From a checkpoint of a small mixture-of-experts model trained on Wikipedia.
Size: 11 layers, vocabulary 3212, 16.7M parameters.
Experts: 64 GELU neurons an expert, 4 picks a token, a softmax router, a shared expert of 128 neurons.
Below are experts of layer 7 (counted from 0) of a mixture-of-experts language model. Rows are named router (the router's row for the expert), up (a neuron's input weights, with its number) and show model dimensions 0-159. Each number is 128 + 24 x the weight over its row's rms, rounded and kept within 0 to 255. Numbers have three digits each.
Before each expert's rows: "gets" lists some tokens that make up at least twice as much of what it gets as of all text. This comes from a sample of Wikipedia text that the model never trained on. Tokens count by the router's weight.

# expert 100
gets: "-", "|", " -", " •", " List", "  "
router:101130145159129101122153119164133117155131171128110134114126123103104158117102085110141135133160121102119160138139128134084159117115118136147121114132155145156104109156148163100144125187116122069152150131126110157142165128136108131150125161133126138076153097141102097087132133147177112093114139108117131085118096105085125145135122090098112148155138133115141175106097163148162119105103101164103104096169150144093151143112152102141130149128127094170101092155078130147094099136142136
up0:151120159114139173125138107099130115122127141139117136114166130100125155154149149136153121133051143142129170114137135119106143143123129165124102115126113141118074109131114135119106116158068132174135149122149125135082167106142105095177145125121136110115144131123088098128124119106156145116142151116115133094115121136134095111127129141138158168171124120146116161132157137124141129135042118052118108117158188081108127059113118116136135123105120123100149103132152118113129152144152105
up1:157160134112126150110169098165140111128131103100098109109127129166101120138135098114088132129139151131120149135149130113156110131117138096141119074168127146090095135108116102113122122057143161128119096106134097129113115126135117103126128122122135138127130110113152099151101137155172206130087115190146144135117106121142161106113118070144099161114146129138129153098105145097206158130135110123118176095148161146115139139152142112090133127177123115125098113128128130150139098132136170

# expert 13
gets: "ch", "ut", "art", "at", "ue", "ult"
router:120145120118141128106152129122158093124130162114117103113105091143108168133102140118112146099164145063114151170190119143092162118137108124135102107127111189154110099167141145101193129155141151122133148092100102141122148163132095147146122136108112135086143140166101120127131119116181110093110098142119160122141132148130105130115078078098107132135167129114140141151095126146123114116080093158130109097117127126099141147142136155177116154121086110127121108144135169132137119114108149
up0:083094127115067099149157103146148121171096105137127081111142136129146123121155089154121142143142087089126171117137144128156134099136108120127125101112117133124116162145157179137108142163131093135130151132127127086136131138150104162158140119135157128143118154088129101109139126127165090090118103149139100107079136153134094150111162129133116120146120132082103106124191079132114109135091172183161125142103088163129131165157130097144134133111102118128138169125137132145163111139135108
up1:130152144127102101126095101126147121137130124098118128131085079136156171136167143122144132132167111110147142103155114148162136097134116121074141101108147137092124127096126134127145194138081171126128133135146174139129099166099141151117099105120148135106172124140128104130121143138119156134146116123113127110139118127162111170146123117124133184132121116129119090068108122118165124119091140117141094106094143170097159145114090116127153129116129081095146093088150134135180146183106165

# expert 4
gets: "-", " P", " R", " F", " St", "-f"
router:092171163186104108101166137139119124118136144139122116094119091107127174118135104129147132095116117110136153142139127124126153087121130170146138110135188156148107093139152150141158143156114105081145133105106093168175173126139076162136131147123086111117159099138100114084123131175146129087122118122122155102131080119124147099135138096115133140149131133113125135146069145135142107117125083143104129097153123128104145136130144115156130172152108117140106081127086148146114122135166151
up0:112169182118122116115110131126160128160134108146188126115101102166106166115147135135119121137105132158139144139130132107119131135116094145147126113100170137101105131106127125090167141156133077156127084113112151121094100159096128153098150115145170115109132142173102134141116148121090126139103132134153120111131114162147136171170139124088164191122093109094161193118120114103123096117108140113158156122103118099112112118156142134161105111093086125121116101134095108157148130123127080
up1:158102123105101119163143136140140126120109145136118134134077100128163072132127149120158134131088126169131157124122133128144136133133095113128142156103091141118112166144087120140118135137140151126127117095143110103144120165136102127128172099164116135173214128107110111099163119115112133117116149105109101196110112123158156121146121107088097084126114107113139122078075170154130156117139116091134124142112132141096126123160119169086128144138164131120110175121077124104151157126139147

# expert 76
gets: " |", ",", " of", ";", " to", " than"
router:107147131138109112128147122165163132160102148151103110090082089091103165080099138120116144123166087105162157142113137144089150126106099143134117106118115127138126106145131145109125165142133099075165162119108116146132162137147101165180108156146110135119120112143127110119132143123152092126110121086110145114082118129119142129093102093107114137176157165099126147111119145154124080098095088182115107098131133140116174171112140135165137144141129119139126106176140134142115083129130143
up0:076128075116145127122157136115119141191136141129072134152128118117063094121120121145136091126135134137141106103132126120151129135117118118129106089127142097137179151125154142158134125122142097129126148154149123175109099114147151137155089187139165103123122131081111107138101113094109142133110163155073149143138157120133130138104136166087172162112127135159108147118117145106138106129123077133127092121179171131114096113089112128082153140138129107123137152117124130183126160122148119
up1:147133166113111095107125109132123129123131162159197115101113139103125146144134120107107184138108102165110123128131125187142126125133178102124085069137131160113141131128132129124179193157129114159102097118149157137146171092178164130172145134129112126127111117124168134115123118117119139079116116158068138148132156111133131142123116148123118181126110122150136126141141124144149117114139139079121149128093108140126059094072107114159128126118124128126138117132137140145102127101112115

# expert 87
gets: "/", "'", " /", "'s", " (", " of"
router:096157161153101112114161141172144117114132136114103131104081091086134147109115111086159137078140119126156134139130126127116156090133095145136126104153125171151108116126142144129177149140134137089159129136130111199161170154137092152130158143142119104102149126129105102102127144138124110103107134109111131108124100132078148123130080126094124131164141129100131153123117192132132095097128076139094123102138172143087153159120153135141128174129119089132127108152095162126129112112160122
up0:127160159137135124103158086146139114132073130148110126106197092152143185144133151146156137113103125110148125106143115186139125087143106150162142115134128144123133127125108121125145160152133121158142118136078162114092127117130101146141139123079135134138140161119094092090136093148133158178129118130077144137107137132084119148072122123120117146138143133103113124129127148179144102078116113158128125083176152153130138120129179082162130118105109140187130130146117130131131114120126123
up1:133110117128109129135128133146139116109127091127126132117078109087100136104159137113114124152125157138167150097127164183131153113155135101141130115120131095128147168122142125110096159153086101104104128145122131127097104096123120121151171101098135170100127087115160127094084104152097114128140128125152118111159140121087131141109121116185151138166126154061098155135146153151140133176105125152105079156131082124127167142137137127123147159152157123133105119150152189113140133152071122

# expert 124
gets: "–", " ", "-", ",", "/", "-d"
router:087135160139124111114140128161128124150113155161081104100087101083134169134127136115154145117147093112135148144149125132085148077122124141133122123149141152145113130145142167141169146178106089094183132115130100162148189119131092168168125183148092123113172124141114074103090113138133119096109132109119147115094098112103146105117105098115122145156137127114121143136127159138127113112098083143114130124154134137110135172091130115172123167120107092137106100164122136125115113122129145
up6:120111133129167144078113116122170115139118135150149112136106145137068165127076153138090117120103113134160119131125136135142090149123098146135109131129139096122164125126135133121103124126122113132140146093133155113124138123141108147173138136083165116080120132121108102138143158107146192152145079120150172156130105131110119144150086113140080123119201138069138132157157124113135165140139116103166051123130160112117152103112127154123144132103078131125121135113156140153142093123142131
up7:117135110108062117082160101164109132106151189115154096134109143096104125111112157125079150116172123119113145150126115156147142113141108179081101139111108103111140163149139141118093157153125114134120149111147130108127131147177126132132136146107142150094141104132193181104123115164111106110111088138136120093158132114137105137150104141136131152158108140119125130133156111138156136146143128180117085100062118152136135132073133125129138162122112077144135128120138157112116155116115145